Experts of a small language model.
Size: 9 layers, width 192, vocabulary 4096, 40M parameters.
Experts: 192 experts in each of 8 layers, 64 squared ReLU neurons an expert.
Training: 545M tokens, 4732 steps.
Below are experts of layer 3 (counted from 0) of a mixture-of-experts language model. Rows are named router (the router's row for the expert), down (a neuron's output weights, with its number) and show model dimensions 96-191. Each number is 128 + 24 x the weight over its row's rms, rounded and kept within 0 to 255.
Before each expert's rows: "comes before" lists some tokens at least twice as common just after its tokens as in all text. This comes from a sample of Wikipedia text that the model never trained on. Tokens count by the router's weight.

# expert 151
comes before: " |", ".", "0", "–", ",", "8"
router [104  93 141 123  84 144  72  88 137 146 117 123 140  96  96 156 143 200 138 109 135 103 136 139 127 106 149 140 131 103  96 111 136 144  87 154 129 120 121 127 118 118 124 133 145 147 136 145 144 139 123 136 132  96 141 125 158 120  99 165 204 146 149  94 124 121 144 169 127 153 116  85 147  99 130 121 104  95  91 124 135 169 123 133 146 114 147 134 160 163 124 128 126 151 123 129]
down0 [ 69 158 141 157 108 103 144 137 109  93 123 129 106 122 148 131 160 139 130  94 169 127 116 102 155 123 104 136 160 128 147 102 127 149 132  74 106 112  87 149 133  74 104 161 132 116 138 149 135 146 117 114 130 144 127 105  59 144 111 106 145 129 140 173 107 161 134 126  87 123 113 125 133 103 114 116  91  78 126 117 110 112 107 126 136 143 132 159 113 139 158 133 124 146  79 108]

# expert 126
comes before: "|", "-", "\n", "=", "|---|---|---|---", "|---|---|---|"
router [124 117  95 119 122 180 149 108 172 113 121 103 131 110 101 175 158 169 159  88 151 129 113 121 107 106 161 146 143  95 152  90 131  54  95 114 123 109 142 102 112 108 136 117 131 157 107 141  97 156 119 143 102 164 160 102 122 125 131 141 138 132 125 144 179 101 127 138 133 166 135 103 127 115 115 111  87 124 142 127  97 126 150 147 171 109 130 148 159 141 113 123 117 101 152 148]
down0 [156  83 151  94 147 135  91 114  85 140 130 140 130 123 146 147 124 146 104 120 111  98 167 153 128 112 105 157 157 140 121 136 101 107 109 133 129 133 189 116 153 172 155 156 152 116 132 154 136 119 166 102 145 139 133 164 100  94 132 166 147 113 171 132 135 114 120  92 156 182 120 173 154 107 126 125 145 104 128 112 165 135 143 104  72 128 126 153 171 101 145 154 124 110 146 119]

# expert 117
comes before: "\n", "-", "|", "The", "==", "==="
router [120 119 116 123 139 138  93 146 135 175 150 122 153 100 102 107 137 111 145 111 175 104 104 122 150 113 185 101 139  82 153  89 153 129 120 114 114 103 146  93 141 124 125 143 118 133 137 101 115 169 127 122  96 178 132  91 101 101 138 120 110 126 134 169  96 100 143 150 129  97 121 104 140 132  98 112  90  98 112 139  99  91 125 106 134 116 141 120 138 142 154 140 136 123 146 131]
down0 [162 132 141 145 110 117 141 142 102 112  87 136 107 118 173 103 140 175 115 149 147 143 118 141 144 147 118 133 152 123 120 161 144 119 124 196 138 186 120 153 147 144 117 134 136 158 113 144 168 150 111 140 166  70 133 156 155 113 131 121 100 127 143  93 100 111 141 133 147 172  89 154 134 132 122 101  90 126 138 144 148 138 158 189 119 148 145 123 128 154 116 147 166 157  91 113]

# expert 85
comes before: "0", " |", " century", "–", ";", "ouse"
router [152 130 156 118 119 152 111 110 161 147 113 136 108 112 118 147 119  78 166 130 138 165  92 107 176 106  91 112 115 141 160 173 131 146 114 125 125  95 164 171 124  92 148 136  94 112 157 144  98 119 124 175 113 140 114 187  78 119 113 156 102 164 146 108 114  62 100 143 120 168 136 133 156  96 142 122  82 122  89 134 105 170 154  95 148  77 149 132 133 125 137 145  80 143 147  94]
down0 [136 120 145 148 169 105 102 126 134 157 100 108 129 136 166 110  97 134  90 113 136 176  93 154 128 130 165 161 118 127 134 134 150 121 142 134 132 131 149 138 105 154 145 103 148 165 137 160  97 115 136 143 133 180 121 144 129  96  98 140 119 108 129 144 115 125 102 131 152 113 162 120 140 129 124 172 110 138 168 129 144 147 104 117 105 119 127 141 121 116 128 104 117 125 119 134]

# expert 7
comes before: " |", "\n", "s", " (", " and", " ="
router [132 120 172 131 130 135 134 164 131 157 152 147  69 116 121 109 131 123 165 139 167 151 105  96 153 185 124 111 110 127 138 142 117 155 147 121 116 120 176 116 150 128 151 125  92 117 142 138 116 154 118 124 116 130 172 150 168 173 147  96 115 117 100 123 101 127 111 141 127 142 163 108 115  90 117 137 109 118 145 171 135  98 180 158 117 135 186 133 135 152  67 177 100 162 128  96]
down0 [138 125 155 135 128  92 138 114 167 153 133 144 146 135 128 117 144 134  94 141 140 102 173 120 127 107 135 132  66 102 143 178  81 114 136 131 140 143 148 135 136 104 119 129 142 162 133 102 150 143 172 172  89  90 153 105 122  99 142 140 150 122 133  90 108  92 119 156 155 115 156 121 130 136 108 177 108 102 148 125 141 111 151 161 147  81 105 123 113  73 110 116 147 154 151 121]

# expert 72
comes before: " |", "0", ".", "%", "5", "7"
router [112 143 127 141 119 124  76 113 156 165 126 145 132 118  72 127 108 165 134  91 136 116 142 138 109 109 129 128 128  89  88  87 140 158  56 158 141 157 105 140 118 152 134 123 154 143 136 152 142 122 139 157 110 103 148 134 154 103 104 169 185 128 115 161 129 148 124 154 141 169 116 101 157 102 117 131 111  84 128 150 120 175  93 136 158 110 122 142 172 134 144 124 108 135  97 114]
down0 [133 133 117 121 165  88 113  97 182 153  95 136 101 124 181 119 135 115 122 130  95 138 149 138  73 112  87 136 127 147 113 153 168 116 114 107 115 117 133  99 131 137 139 145 118 141 129 114 113 109 107  86 118  99 165 131 126 122 140 168 141 105 159 112 147  99 162 135 135 103 136 136 122 134 150 162  94 113 122 111 139  99  89 117 108 172 117 113 126 149 176 116 124 155 116 116]

# expert 176
comes before: " ", " |", "%", " \"", ")", " —"
router [188 127 126 132 114 122 107  90 146 144 150 157 112 138 116 102 125 114  99 135 142 104 110 143 140 127 104 113 125 151 162 132 130 154  87 161 175 118 151 159 151 136 144 119 106 152 144 147  94 108 121 146 117 151 123 188 114 133 140 142 173 127 131 130 103 129 112 132 154 145 135 145 117 121 129 134  79 138 125  87  74 113  79 132 141  98 114 121 134 151 168  99 118 120  82 169]
down0 [152 120 128 115 134 136 143 109 170 156 135 180 108 135 138 182 133 143 114 150 103 123 119 115 138 126  99 150 119 121 109 141 129 107 126  99 111 108 141  94  89 165 151 139 164 107 116 127 119 106 163 138 126 160 141 133 130 160 149 119 126 144 177  95 131 128 107 121 178 131 142 139 141 152 169 132 125 112 138 117 106  95 129 140 145 137 150  88 134 145 137 139 116 143 111 118]

# expert 173
comes before: "\n", "-", "|", "==", "The", "==="
router [136 114 106 105 144 129 133 106 152 173 119 115 139  92  80 149 140 119 185 111 145 115 107 117 122 111 179 168 135 104 169 111 108  80 112 116 114 133 128  73  88 114 116  97 143 119 116 125 129 161 116 124 109 166 150 129  96 150 146 124 122 134 131 130 131 114 113 139 140 104 147  82 100 112 120 100  73  94 127 106 112 104 125 121 139 113 135 138 164 129 173 147 144 117 168 113]
down0 [210 105 151 114 137 142 149 123 150 134 134 127 118 105 163 136  98 106 132 134 104 163 137 112 123  99  95  85 122 131 129 125  89 129 133 114  97 131 116 149 139 109 119  81 166 138 127 117 125 121 127 101 181 121 105 143 124  97  88 115 132  91 110 134 127 121 108 104 115 111 137 136 159 155 123  92 141 138 122 111 120 157 143 169 122 145 136 152 163 132 124 120 133 139 144 121]

# expert 56
comes before: " and", " the", " which", " The", " but", " he"
router [ 97 123 147 151 149  84 164 124 108 138 127 132 143 144 138 137 161 124 162 129  90 133 139 160 121 104 118 178 111 132 167  86  90 134 115 133 149 144 138 117 155 115 126 130 128 109 114  99  95 142 139  70 108 138  90 114 137 127 131 111  98 113 168 158  81 149 116 133 137 111 115  88 148 126 110 151 157 130 172 159 127 147 133 118  99 101 166 111 130 103 139 123 120 158 148 128]
down0 [118 145 151  83 126 121 119 134 128 149 130 113 122 143 141 157 154 117 164 147 143 106 142 132 102 163  68 174 165 108 157 158 111 129 142 189 105 106 101 100 129 140 122 147  90 102 153 129 127 106 105  92 116 148 129 148 126 117 161 133 146 111 169 133 158 162 153 103  96 173 146 120 124 133 130 154  99 145 122 122 159 119 123 137 107 149 143 135 163 175 111 128 113 129 105  84]

# expert 178
comes before: " ", "\n", " —", " +", " \"", " −"
router [ 97 150 125 122 154 151 159 150 150  83 115 163 129 149 172 115 142 148 163 112  87 157 173 145 122 131 113 135  98 145 161  93 102  69  78  90  91 111  97 155 102 135 122 126  98 124 131 155 142 105 103 104 125 136 157 162 105 127 111 120 167 116 152 147 107 148 118 151 122  93 121 101 116  98 103 118  99 160  84 147 133  92 110 145 171 112 106 116 125 146 134 116  98 124 105  98]
down0 [134 118 114 154 139 138 139 191 123  83 131 105 102 129 136 107 110  82  94 132 143 139 149 106 139 131 117 150 112 138 134 106 164 143 106  96 106 153 135 125  88 144  84 136 100 112 101 131 149  91 121 165 137 148 173 174 111 148 132  92 117 107  84 104 127 131 150 149 142 102 112 110 128 105 147 151 103 121 116  89 142 120 127 141 114 113 108 113  95 171 141 129 173 159 142 123]

# expert 47
comes before: "\n", ".", "%", " (", ".,", " \""
router [133 140 149 127 133 128 116 100  92 117 159 139 120 156 128  97 161 132 103 169 186 126 133 171 141 152  95  78 126 111 145  95 132 105 134 113  81 111  98 107 132 110 100 128  78 135  72 113 149 135  88 185 122 140 143 123 127 117 132 117 116 160 100 128 140 151 107 108 141 115 101 116  87 144 163 129 107  95 151 103 121  88 126 121 148  92 161 149 105 173 111 110 114 119 112  98]
down0 [127 140 123 181  97 158 109 119 106 158 101 104 113 118 126 112 161 139  98 115 154 105 123 113 135 123 121 158 197 163 142 111 125 119  90  71  92 125  98 123 157 106 159 151  95 110 109 129 141 120 139 112 100 116  93 132 122  93  93  98 126 123 139 115 123 114 112 122 143 101 144 162 173 124 130 140 141 118 148 166 127  98 128 121 147 141 142 112 115 142 106  62 126 126 119 119]

# expert 62
comes before: " of", ",", " to", " in", ".", " the"
router [145 167 120 126 130  99 127 164  89 170 118 105 136 118 131 113 132 132 126 115  65 105 127 107 144  87 127 124 145  82 137 101  96 157 162 134 111  94 112  76 132 160  93 134 124 144 113 159 116 131 127  94 127 162  71 115 114 131 132 124  98 113 110 124 125 154  80 121 131 114 128 151 133 112 136 140  94  96 152 165 125  73 138 149 159 133 139  95 175 110 139 157 152 173 160 127]
down0 [112  51 141 110 150 128 125 111 132 119 130 112 154 154 181 148 180 137 146 104 102 140 146 144 137 148  84 120 152 138 135 106 134 126 104  82 129 126 136 158 125  68 133 152  95  86 125 127 136 105 135  79 115 123 118 118  92 109  98 132 109  77 101 119 103 109 129 108 155 157 128 150 112 144 106 138 132 111 117 109 119 139 123 138 144 100 131 131 121 134 154  80 103 115 139  90]

# expert 124
comes before: " ", " and", " which", " the", " a", " but"
router [ 90 105 138 128 155 124 159 151 125 127 136 144 175 115 145 172 150 151  85 162 110 134 105 134 103 105 141 157 131 171 163  69  78 126 133 121 127 100 168 110 172 115  90 100 136  95 129 125  90 106 120  89 161 102 136 121 103  79 108  98 139  98 146 117 135 115  93 148 150 139 127 113 111 117 105 124 124 105 129 161 113 165 109 179 118 117 115 109 104 118 142 108 131 106 152 119]
down0 [165 102 123 110 140 125 137 111 119 125  90 112 119 107 127 134 142 110 129 127 171 146 144 142 124 186 146 161 128  86 138  91 104 172 150 119 102 103 149 170 181 128 119 140 105 131 148 104 129 136 152 147 139 181 154 154 126 130 164 108  82 114  77 146 162 114 148 128 140 120 208 125 142 114 119 117 106 136 173 127 106 170 170 122 138 105 139  87 141 130  75  89 102 115 138  88]

# expert 113
comes before: " of", ",", ".", " and", " in", " to"
router [190 139 153 113 148 119  89 135 124 177 125 127 173 102 173 123 109 130 112  73 117  98  99 109 124  97 152  99 124  98 132 118 107 114  98 146 138  85 111 116 129 141 138 132 110  97 120 136 129  71 127 148 122 115  87  87 138 137 150 131 104 157 138 156 137 120 102 134 101  92 140 120 130 192 174 108 141 145 136 157 166 126 134 140 148  98 179 132 154  75 106 125 142 135 130 130]
down0 [130 156  97  91  66 149 154 184 153 112  96 111 125 145  90 139 136  74 126 155 109 154 119 141 135 139 103  94 134 118 124 169 105 114 138 101 103 125 112 107  83 132 112 133 135 204 132 121 128  92 124 122  83 102 138 117 133 113 130 142 140  73 141  95 124 106 123 112 178 160 105 132 143 129 111 111 119 113 105  97  83 150 152 130 126 129 169  90 154  80 133 160 119 105 102 139]

# expert 2
comes before: "\n", " |", ")", " is", "}", "°"
router [126 119 149 120 140  99 174  79 144 106 144 145 122 130 141 137 138  70 104 168 144  96 117 114 136 148  90 110 169 135 133 135 152 142 149  90  92  97 164 141 124 139 115 110 103 134 115 113 153 118 146 155 152 121 142 183 164 168 122 154 162 150  90 150 146 150 133 122 124 132 105 124 175 123 157 129 151 107 158 137 136 190 177 123 142 130 188 108 134 120 131  68  95  89 114 113]
down0 [129 149 145  87 165 149 143  80 109 142 133 120 181  92 116 133 131  96 113 137  94 127 122 147 161 177 124 108 132 134 144 156 107 123 123 142 153 117  98 104 163 107 123 169 129 110 121 107 103  85  88 149 123  92 117 160 104 167 137 135 148 106 118 131 138 112 124 116 143 106 133 103 166 129 154 174 141 134 117 111 129 132 131 107 114 101 122  97 146 139 119  84 125 108 147 119]

# expert 156
comes before: "0", "9", " |", "–", "8", "5"
router [102  99 108  88 129 109 124  87 162 161 135 154  94 114  81 119 110 166 156 102 104 106 135 160 104 121 109 146 134  93  86  92 134 153  97 141 143 145 119 142 106 173 116 172 117 149 137 150 154 170 143 140 142 113 147 132 111 131  78 152 131 123  88 151 143 131 103 140 110 140 144 106 150 111  96 116 111 100 146 112 138 177 119 105 115 157 154 115 177 124 137 112  81 106 119 136]
down0 [ 77 143  87  99 125 121 120 157  80 121 105 127  55 106 107 112  99  87 109 170  93 141 102 100 115 137 162 112 130 134 111 131 111 110 109 140 188 134 126 144 112 142 132 126 149 120 124 121  96 138 116 124 126 132 164 140  92 151 156 172 146 120  92 116 132 124 165 137 117 116 134 121 151 122 128 146 127 127 128  95 136 100 161 115 158  98 186 134 135 107 151 130 126 148 147 118]